Weights of a small mixture-of-experts language model, trained from scratch on English Wikipedia.
Size: 8 layers, width 160, vocabulary 16384, 24.6M parameters.
Experts: 32 experts in each of 7 layers, 96 GeGLU neurons an expert, 4 picks a token.
Training: a variant of Adam for the experts, 585M tokens, 12404 steps.
Below are experts of layer 4 (counted from 0) of a mixture-of-experts language model. Rows are named router (the router's row for the expert), gate (a neuron's input weights, with its number), up (a neuron's input weights, with its number) and show model dimensions 0-159. Each number is 200 + 30 x the weight over its row's rms, rounded and kept within 0 to 999.
Before each expert's rows: "comes after" lists some tokens at least twice as common just before its tokens as in all text. This comes from a sample of Wikipedia text that the model never trained on. Tokens count by the router's weight.

# expert 3
comes after: "0", "9", "1", "2", "8", "3"
router,151,194,191,216,227,175,181,206,202,205,210,209,187,226,253,198,222,222,237,177,221,209,224,191,231,239,204,268,197,216,215,198,203,227,173,207,236,157,183,225,166,169,209,267,217,209,203,165,285,162,207,161,204,194,215,172,217,179,186,216,204,174,187,173,164,193,201,218,187,196,234,209,171,238,170,189,153,213,199,197,211,181,212,138,188,238,192,196,162,193,237,177,236,183,189,238,171,226,208,191,200,184,198,175,212,191,201,252,202,176,190,164,239,167,195,172,198,186,150,223,122,280,208,196,238,206,223,201,216,186,312,164,252,212,195,127,195,206,218,197,251,224,222,220,210,205,205,175,243,179,232,188,198,226,215,214,127,284,200,167
gate1,205,237,142,199,202,212,205,205,184,202,171,205,190,216,231,190,137,128,183,189,238,240,207,137,180,195,201,179,226,168,212,248,187,253,166,211,201,152,249,185,229,217,205,194,227,207,137,234,212,213,147,123,211,210,163,196,190,265,183,177,233,243,195,225,195,195,224,194,211,189,218,200,224,209,167,167,184,126,178,183,168,178,197,194,233,173,241,164,237,200,202,229,187,129,188,162,158,253,247,181,179,187,222,176,178,239,185,169,206,234,160,169,217,208,182,177,197,262,186,177,200,242,199,176,184,174,174,164,205,252,175,158,151,199,205,189,267,168,177,183,213,242,172,210,225,244,186,231,220,215,189,170,188,236,243,193,199,230,209,202
up1,237,220,208,189,203,212,171,254,231,197,232,145,204,203,153,236,215,211,210,181,159,223,237,247,194,245,218,237,173,207,168,219,218,224,188,198,230,185,196,141,175,137,207,172,184,245,244,205,216,232,235,224,213,264,208,217,209,170,239,218,148,198,227,191,202,202,230,243,208,167,239,266,229,208,242,213,191,257,201,185,201,209,219,227,142,192,220,219,202,225,231,225,212,189,175,237,200,189,184,220,252,171,199,198,216,185,221,227,219,163,195,220,232,198,252,239,192,195,181,187,246,208,160,214,189,245,165,204,178,116,228,165,297,202,179,230,180,180,168,180,199,180,197,188,143,209,234,190,185,196,261,229,248,199,134,209,204,223,210,219

# expert 7
comes after: "0", "9", "2", "1", "–", "8"
router,158,203,215,217,193,197,180,198,206,218,180,132,204,246,218,193,224,210,204,180,171,207,252,205,230,189,230,233,192,189,186,207,176,215,187,233,231,225,192,191,215,159,173,141,190,237,183,195,215,251,214,132,204,195,167,203,228,195,222,210,196,176,205,164,194,253,199,226,219,164,210,215,194,198,171,188,157,202,146,198,168,188,200,119,169,156,179,187,166,178,219,212,204,136,175,216,172,176,190,255,231,192,227,239,217,195,154,192,204,200,195,199,195,204,169,179,251,217,120,270,178,252,176,188,180,183,187,168,260,173,278,135,233,173,182,155,198,177,203,208,208,244,240,220,163,217,204,177,259,230,184,182,236,241,219,202,147,250,179,225
gate1,194,213,180,225,182,163,237,216,193,253,146,222,133,194,189,196,181,150,135,222,200,256,230,235,195,257,250,264,126,182,168,187,218,228,144,176,214,180,248,179,143,169,186,189,215,228,171,197,286,178,202,201,179,197,264,196,233,167,191,204,235,175,232,209,187,240,211,200,213,184,241,207,227,181,170,131,181,183,174,195,216,212,189,187,166,199,207,211,174,206,198,225,195,210,219,198,167,225,193,219,190,235,230,171,197,222,206,202,213,181,195,196,211,224,251,300,213,216,142,241,199,185,163,180,216,193,184,167,244,178,185,177,167,184,197,192,199,216,212,183,184,181,237,204,180,178,167,140,193,196,198,160,241,233,235,256,193,212,208,201
up1,262,208,216,170,223,263,175,231,206,178,225,195,258,220,215,178,204,258,244,135,207,195,194,171,206,161,167,210,262,210,220,193,207,195,201,234,242,247,195,211,260,195,222,217,186,224,183,219,121,256,214,198,205,218,183,185,186,227,204,232,220,247,198,144,193,168,203,241,156,203,182,233,194,252,240,251,196,180,234,200,235,201,229,169,247,204,230,196,254,211,155,207,202,240,182,189,208,235,234,200,215,170,192,194,233,206,194,211,185,188,202,188,169,204,203,104,233,190,241,130,200,229,221,184,158,219,183,248,168,182,232,202,246,208,179,196,224,207,200,191,223,217,134,202,209,240,233,234,250,187,228,216,215,197,216,147,204,207,178,184

# expert 11
comes after: " ", "1", "2", " (", "|", " in"
router,195,233,152,190,213,200,158,213,192,217,165,153,167,209,242,187,186,174,214,168,216,220,299,183,217,204,217,192,231,174,205,214,232,216,175,185,198,217,219,153,153,171,194,191,179,172,197,176,234,211,187,207,171,247,210,218,193,182,240,215,214,224,126,188,188,242,194,220,251,199,201,228,204,179,196,204,174,167,223,148,188,155,244,227,225,216,243,226,227,224,215,193,218,204,219,219,174,208,222,238,175,175,213,166,234,222,193,204,224,224,247,210,228,145,227,196,249,237,184,203,235,256,203,176,220,177,183,175,208,156,230,169,223,199,215,174,236,178,142,170,215,185,203,189,164,223,233,190,249,244,172,175,288,255,174,237,196,301,196,229
gate1,217,253,206,232,212,208,235,171,206,221,212,181,163,187,247,196,215,221,233,231,197,200,195,209,190,204,174,167,187,188,210,218,239,200,188,139,190,196,214,138,174,175,202,209,148,197,163,139,185,250,218,196,188,254,258,205,218,213,240,215,167,196,276,207,169,271,196,185,165,196,253,177,225,207,221,191,212,156,213,167,228,176,196,172,256,258,196,148,236,209,250,249,224,180,136,242,226,200,188,166,220,253,194,130,174,166,165,226,209,222,193,201,197,200,201,197,179,267,225,206,229,203,155,140,207,198,192,195,152,155,210,201,230,182,196,196,233,210,181,246,195,207,187,165,168,204,211,233,249,239,233,197,163,201,187,199,164,235,205,163
up1,208,226,186,209,236,205,175,184,236,213,232,148,210,204,183,250,247,191,216,238,166,229,224,246,196,207,206,160,212,210,212,209,188,160,208,167,209,177,194,162,203,201,192,213,153,176,232,177,194,214,189,176,126,220,184,230,234,220,258,222,192,143,245,237,175,234,277,179,243,212,242,187,262,227,212,170,210,173,220,172,181,191,229,189,233,218,134,153,231,176,196,198,214,240,133,178,232,224,166,219,223,241,205,174,183,192,221,176,171,210,205,222,192,209,211,234,230,271,238,189,199,215,200,152,221,227,210,173,159,132,213,227,223,144,223,196,244,176,166,231,175,194,175,184,154,192,246,226,228,238,226,251,189,202,170,168,172,195,177,233

# expert 22
comes after: " |\n", "0", "%", "3", "4", ")"
router,162,192,151,165,184,188,188,235,240,177,225,181,202,181,222,140,154,173,156,197,211,204,243,201,224,201,247,231,185,199,199,237,203,240,204,173,175,181,177,170,237,183,231,212,192,248,162,238,286,233,209,219,199,193,164,210,214,209,162,194,206,229,184,175,183,188,215,176,211,143,214,226,170,204,239,191,221,213,185,207,221,210,199,218,194,215,246,203,210,205,204,204,258,160,222,227,160,230,212,207,206,184,219,188,255,232,198,192,225,241,200,178,209,199,177,187,210,185,188,230,172,262,214,196,166,197,213,186,216,177,269,148,174,184,144,144,189,223,182,184,169,204,168,172,194,250,216,208,172,217,214,188,244,317,245,212,197,297,249,210
gate1,182,252,132,237,200,193,169,250,222,211,194,201,158,204,236,175,178,229,184,157,204,183,265,197,182,238,201,230,188,202,196,209,252,201,202,212,150,235,165,182,197,189,168,196,175,147,166,200,194,234,151,212,235,182,183,151,240,162,158,222,194,217,200,161,182,196,183,254,245,181,162,187,199,181,146,173,155,158,169,205,195,181,225,229,158,149,191,209,183,219,199,191,214,163,198,179,201,195,150,184,158,172,264,132,201,213,196,242,149,149,206,178,183,178,196,200,228,192,200,149,160,261,210,187,167,200,164,178,206,210,241,220,243,160,189,200,226,241,251,202,195,195,254,231,192,193,200,163,226,207,194,183,203,254,253,221,255,224,198,190
up1,173,238,159,185,209,195,176,223,260,169,186,202,166,188,265,163,208,150,164,149,239,194,244,155,202,224,217,194,253,219,152,195,189,194,231,222,174,219,166,202,213,207,155,187,146,190,205,222,196,214,137,212,223,164,172,142,242,232,176,215,237,229,243,212,165,183,207,215,227,159,200,166,196,178,206,173,200,179,216,233,206,188,242,240,198,223,170,192,227,181,176,190,217,175,226,176,216,208,159,189,183,178,204,114,171,159,222,172,184,206,202,190,192,193,204,214,211,186,213,191,182,248,219,213,125,159,199,159,169,199,185,211,216,204,180,258,223,230,192,202,221,184,273,242,157,258,234,185,200,183,235,237,166,259,244,184,249,173,163,187

# expert 9
comes after: " ", "1", "2", "0", "9", "8"
router,200,193,190,201,204,183,183,169,202,254,221,174,160,208,218,182,177,196,231,176,214,189,274,195,191,179,235,258,171,171,147,200,204,230,146,230,266,182,215,199,186,166,202,235,199,197,182,200,279,230,176,186,187,239,209,203,225,165,196,224,207,177,178,163,205,224,199,221,184,193,198,201,223,189,183,197,201,195,208,159,185,139,239,176,218,178,203,225,170,208,223,199,212,195,209,242,197,171,239,171,161,229,217,209,266,245,176,219,226,211,221,180,231,205,239,218,254,230,129,201,147,251,208,187,231,195,186,154,219,181,251,202,243,232,219,175,221,208,185,192,232,242,188,199,165,199,242,191,263,241,223,203,291,214,183,188,154,297,201,196
gate1,208,159,181,235,111,199,218,223,274,259,162,190,216,200,180,206,223,205,162,197,188,160,208,174,214,229,281,205,242,229,239,203,178,170,198,183,252,182,217,234,185,189,232,199,234,213,202,197,208,202,181,203,166,231,235,123,192,186,189,176,233,172,182,155,199,221,234,286,219,239,215,233,256,209,210,207,163,238,198,278,147,200,233,252,176,200,197,234,198,217,181,213,173,192,199,226,202,204,207,184,163,214,197,203,171,222,232,204,181,220,191,211,209,244,196,252,228,164,219,283,197,211,209,221,183,178,218,199,242,211,258,186,232,177,234,225,175,195,218,222,234,185,182,175,177,254,183,175,169,216,234,217,195,223,230,151,191,179,180,208
up1,150,192,170,235,165,139,192,192,239,205,176,168,217,180,186,180,205,207,133,220,178,130,179,224,228,207,216,176,191,196,229,167,221,209,198,207,171,202,147,198,167,229,174,223,229,166,193,216,214,199,197,223,133,235,253,204,191,188,181,195,162,184,205,184,181,196,223,205,222,221,202,211,183,212,208,237,180,227,226,237,169,210,215,203,185,189,194,227,201,229,180,214,197,202,228,200,170,199,172,196,213,233,176,201,218,265,143,191,205,153,144,203,289,160,211,216,185,143,234,238,172,243,214,204,146,198,231,146,209,246,292,153,239,143,222,198,232,204,234,244,250,274,228,210,156,252,221,209,212,176,188,184,206,219,198,209,180,177,188,211

# expert 2
comes after: " ", "-", "1", "2", " (", "|"
router,200,241,192,184,225,234,212,234,183,179,225,158,172,193,223,117,169,191,184,195,200,187,276,206,208,190,184,210,207,184,202,270,208,191,188,183,192,198,193,209,196,120,183,192,195,219,190,187,248,213,168,174,168,238,132,230,195,241,207,177,197,194,182,207,192,192,202,201,225,205,223,188,153,241,236,203,207,191,184,201,202,170,196,166,199,174,206,196,217,169,197,255,216,147,205,204,165,184,222,211,167,215,173,223,239,210,184,172,182,241,233,199,185,207,197,199,210,218,211,264,157,229,198,246,205,205,171,172,196,190,305,171,239,228,176,174,155,222,197,206,209,247,221,236,157,197,195,183,202,199,237,201,244,258,185,208,148,332,194,166
gate1,251,183,212,236,262,119,169,189,200,246,196,150,232,258,185,189,192,199,237,183,238,169,211,240,240,146,202,221,179,170,230,193,230,185,154,225,228,124,176,219,181,230,148,210,200,246,151,204,255,198,245,178,162,157,249,181,274,165,222,247,191,215,159,210,200,214,208,150,230,226,176,226,181,207,225,195,173,205,188,140,191,206,191,225,234,224,229,184,188,150,190,188,205,239,230,256,217,201,198,272,199,202,192,208,176,234,192,169,195,200,181,202,157,138,218,207,178,200,238,182,165,193,168,205,210,263,217,224,221,250,206,211,189,216,200,223,178,178,210,230,241,182,204,186,228,206,204,250,166,173,194,182,173,207,197,178,208,208,203,209
up1,180,144,211,198,201,227,183,216,201,180,238,199,208,236,190,206,179,231,201,221,215,171,174,206,256,215,206,174,184,155,206,241,211,178,219,167,183,215,190,212,147,210,210,163,202,200,181,159,185,144,160,179,186,280,207,152,234,214,196,226,156,176,193,250,161,181,226,201,196,154,219,218,194,173,213,262,161,229,226,198,197,224,132,195,248,198,178,197,243,155,156,223,179,196,242,232,216,262,249,163,190,194,258,229,199,192,255,213,187,178,202,233,186,132,218,182,193,212,228,197,152,181,213,180,251,214,216,192,210,199,140,241,221,164,239,183,227,203,224,199,155,245,255,183,192,175,228,290,191,205,209,204,191,224,207,216,175,175,239,162

# expert 20
comes after: " the", " a", "'s", " The", " his", " first"
router,228,266,185,169,175,186,182,225,226,224,174,160,197,202,250,191,168,208,179,141,157,253,183,229,218,193,211,203,205,136,186,208,211,213,190,201,236,192,203,165,220,185,244,228,160,263,205,223,213,244,244,204,194,201,221,218,215,215,233,189,203,172,190,179,149,251,264,202,198,212,177,209,214,188,230,184,202,193,190,173,211,196,181,118,174,220,189,188,228,221,208,216,232,181,208,233,187,218,200,205,182,222,243,165,187,235,155,185,220,220,173,160,184,203,211,234,213,214,175,238,188,250,152,190,172,210,180,180,219,158,356,189,225,200,181,160,200,192,180,213,232,228,238,204,204,194,235,241,236,198,246,218,226,257,206,227,163,201,226,198
gate0,170,164,173,203,193,177,221,194,238,230,179,194,210,213,185,235,248,196,172,206,193,226,228,180,194,194,170,216,228,185,213,153,160,209,168,272,228,210,188,179,222,180,194,174,201,181,207,212,172,232,213,185,186,200,202,187,235,177,241,197,228,228,176,194,194,217,257,181,190,214,147,219,215,204,235,211,224,187,196,159,174,174,210,88,187,199,212,211,219,164,223,203,233,201,145,192,253,219,207,266,241,175,177,195,193,199,155,246,199,208,163,246,242,144,240,268,183,215,231,228,246,200,198,222,176,227,208,148,170,182,224,191,181,145,248,189,245,130,210,186,261,190,227,230,200,211,183,215,272,201,234,226,167,219,229,183,215,197,133,216
up0,208,264,169,218,191,179,197,156,139,234,158,189,188,161,226,220,183,221,248,260,230,192,194,199,190,218,206,185,183,230,185,229,220,243,247,153,212,211,212,280,193,217,187,147,174,211,232,173,184,262,162,236,203,192,233,192,292,167,247,197,231,177,187,197,204,190,156,203,194,192,228,214,206,160,208,221,246,221,185,228,213,185,224,198,176,169,163,199,191,227,167,188,195,150,199,180,193,211,187,226,191,196,257,211,149,214,194,175,209,218,213,199,196,206,175,197,192,246,190,296,194,183,213,182,183,191,193,228,175,228,187,215,192,183,216,260,244,143,195,133,218,186,214,150,189,267,228,173,187,223,226,192,191,232,261,184,174,186,231,238

# expert 30
comes after: " |", " ", "|", ".", "–", ";"
router,203,232,193,193,170,223,164,214,199,193,243,204,233,196,194,220,169,169,189,175,200,175,287,238,175,207,183,204,224,151,218,181,197,218,167,196,212,221,202,189,231,225,155,171,196,231,200,220,196,192,178,166,210,237,175,197,183,212,232,237,216,215,224,234,191,280,210,221,171,199,196,228,216,235,198,200,201,198,196,186,179,186,255,175,196,205,206,214,216,256,208,234,222,197,176,211,179,204,177,250,190,185,237,196,239,162,155,215,216,202,209,160,169,160,222,194,222,156,195,211,128,274,215,204,220,167,191,184,214,179,253,162,191,195,199,184,205,199,186,205,186,211,207,175,211,181,197,195,183,221,192,180,278,264,250,259,135,346,231,216
gate1,149,186,185,188,213,195,147,189,170,224,182,240,222,204,219,203,202,194,166,229,203,188,171,222,229,194,188,217,225,165,270,217,155,211,134,231,243,191,174,204,209,173,211,200,151,165,225,249,204,196,195,182,226,207,211,198,181,210,252,165,276,142,239,188,165,230,221,200,201,200,185,227,173,274,180,183,180,250,192,226,135,209,228,212,166,211,162,169,156,268,248,176,208,156,235,243,213,192,214,255,181,139,226,223,180,177,157,189,261,216,177,207,209,198,228,231,206,220,116,205,233,216,173,224,265,216,198,167,207,200,183,145,224,193,216,182,210,185,235,183,225,243,160,199,201,219,191,208,210,211,221,188,167,212,165,202,229,226,223,187
up1,275,178,179,184,197,178,262,229,197,181,168,170,193,179,216,195,179,247,237,176,141,137,206,170,234,233,242,205,162,193,172,218,222,235,223,204,200,224,166,210,162,195,175,194,244,213,172,200,165,195,221,200,142,129,237,193,178,206,213,247,178,226,149,197,221,209,249,276,228,221,220,212,196,186,231,236,152,225,228,208,214,204,199,195,215,156,172,240,237,189,176,200,208,206,160,222,191,234,251,166,222,192,188,193,224,217,243,217,187,216,222,223,207,196,224,233,204,208,256,179,174,171,164,183,249,225,215,155,195,162,220,235,219,188,226,197,215,225,143,190,241,227,265,188,185,214,188,164,206,187,201,229,212,155,183,169,231,110,173,165

# expert 21
comes after: " the", " of", " in", ".", " to", " with"
router,154,183,188,222,152,163,189,206,222,184,171,164,186,205,238,171,196,192,196,153,170,219,208,214,233,182,252,238,205,177,189,257,202,207,169,200,195,244,172,194,193,204,191,216,196,265,188,162,230,254,190,218,188,235,217,194,202,192,191,215,194,194,163,201,168,241,264,208,187,198,226,214,189,200,212,191,222,159,210,180,141,202,222,171,155,207,221,224,215,232,216,138,279,178,166,239,175,194,224,220,203,221,233,182,226,203,232,211,184,237,192,131,167,246,216,227,208,197,148,243,142,227,178,180,191,201,157,154,249,125,161,130,219,194,203,202,204,205,173,213,214,244,189,135,166,255,243,177,228,201,220,160,233,254,207,215,194,229,172,188
gate1,193,198,199,214,205,200,155,235,245,223,192,204,140,198,188,166,186,165,140,161,187,174,284,174,175,243,251,183,207,221,163,195,212,217,129,180,214,261,219,165,186,239,289,220,189,221,175,172,169,212,180,175,243,203,197,173,192,195,212,220,232,194,208,207,194,256,241,230,223,178,173,222,209,222,182,162,184,228,206,183,210,127,232,189,221,200,239,208,219,210,210,149,248,178,190,204,181,245,229,255,168,228,216,151,256,181,222,178,184,224,192,201,249,227,191,204,234,189,217,204,162,195,183,172,226,249,132,190,245,228,143,174,217,224,197,155,175,218,215,181,204,220,159,213,156,228,179,214,182,197,170,160,170,196,242,199,218,208,197,195
up1,198,149,239,214,184,202,232,182,203,227,172,224,191,176,184,191,209,197,172,215,240,210,157,128,179,182,215,182,184,217,189,202,157,199,171,207,192,231,176,159,226,203,192,167,225,131,213,184,195,213,196,186,233,203,198,194,205,191,201,234,227,243,225,197,172,236,189,225,203,161,239,168,215,166,124,196,194,177,249,221,188,152,217,194,210,200,216,214,173,186,183,161,211,185,217,141,238,174,234,213,311,218,173,194,180,221,176,189,205,180,146,192,268,176,200,259,162,181,207,126,254,191,242,186,248,241,154,227,167,173,188,263,207,195,210,180,196,221,168,225,238,180,198,200,218,219,246,219,237,184,235,161,185,142,199,184,257,166,189,177

# expert 16
comes after: " |", "|", ";", ":", " /", ".\n\n"
router,191,237,158,211,139,195,180,234,213,207,196,167,186,199,195,225,172,150,212,173,194,203,276,183,215,237,225,208,219,188,225,231,219,215,175,216,193,205,160,182,157,203,180,195,187,225,181,166,221,214,208,224,168,234,172,195,217,204,205,221,232,240,182,207,229,223,193,236,201,192,221,254,203,201,194,195,164,209,210,173,191,193,228,261,181,218,236,204,263,241,214,169,221,189,179,205,164,230,193,238,167,163,198,167,251,191,209,217,241,216,232,213,240,150,207,199,257,202,215,193,208,260,187,177,217,171,191,153,176,169,287,158,247,198,199,181,188,172,168,210,187,181,216,176,199,177,205,188,226,243,195,153,286,238,239,261,173,317,199,209
gate29,130,190,213,161,182,217,289,211,148,223,194,198,170,218,202,173,223,236,227,181,210,208,229,168,127,209,202,142,256,194,234,202,196,172,212,212,165,147,246,216,203,246,222,216,219,219,163,160,246,212,218,231,210,249,214,218,181,182,193,171,167,217,241,215,222,216,191,200,186,155,194,219,226,133,218,155,154,207,178,220,240,194,209,165,191,205,213,206,150,123,174,212,209,186,193,194,221,175,124,187,212,218,192,152,214,213,213,208,179,234,208,180,233,242,179,196,201,178,203,191,168,183,138,169,222,186,174,215,185,213,237,252,151,207,235,200,201,311,207,220,219,194,205,183,192,170,174,209,230,221,241,206,201,218,178,176,179,194,218,190
up29,170,221,182,210,223,242,201,243,246,185,217,155,191,203,222,199,189,201,154,163,183,216,249,238,196,223,180,195,234,189,188,112,236,183,163,156,204,198,213,213,218,170,201,231,116,154,178,217,150,259,238,192,223,191,201,146,197,203,262,166,217,239,156,211,245,209,229,187,200,203,165,164,149,218,188,158,226,143,226,248,216,159,186,221,188,214,146,207,209,215,202,194,202,194,258,196,145,133,206,200,204,154,227,221,224,188,174,253,211,214,212,205,172,198,173,213,237,170,221,222,216,215,199,191,193,158,180,226,235,221,215,182,227,250,234,238,193,200,207,180,153,207,208,224,185,226,132,144,238,199,182,243,210,198,216,177,190,196,182,238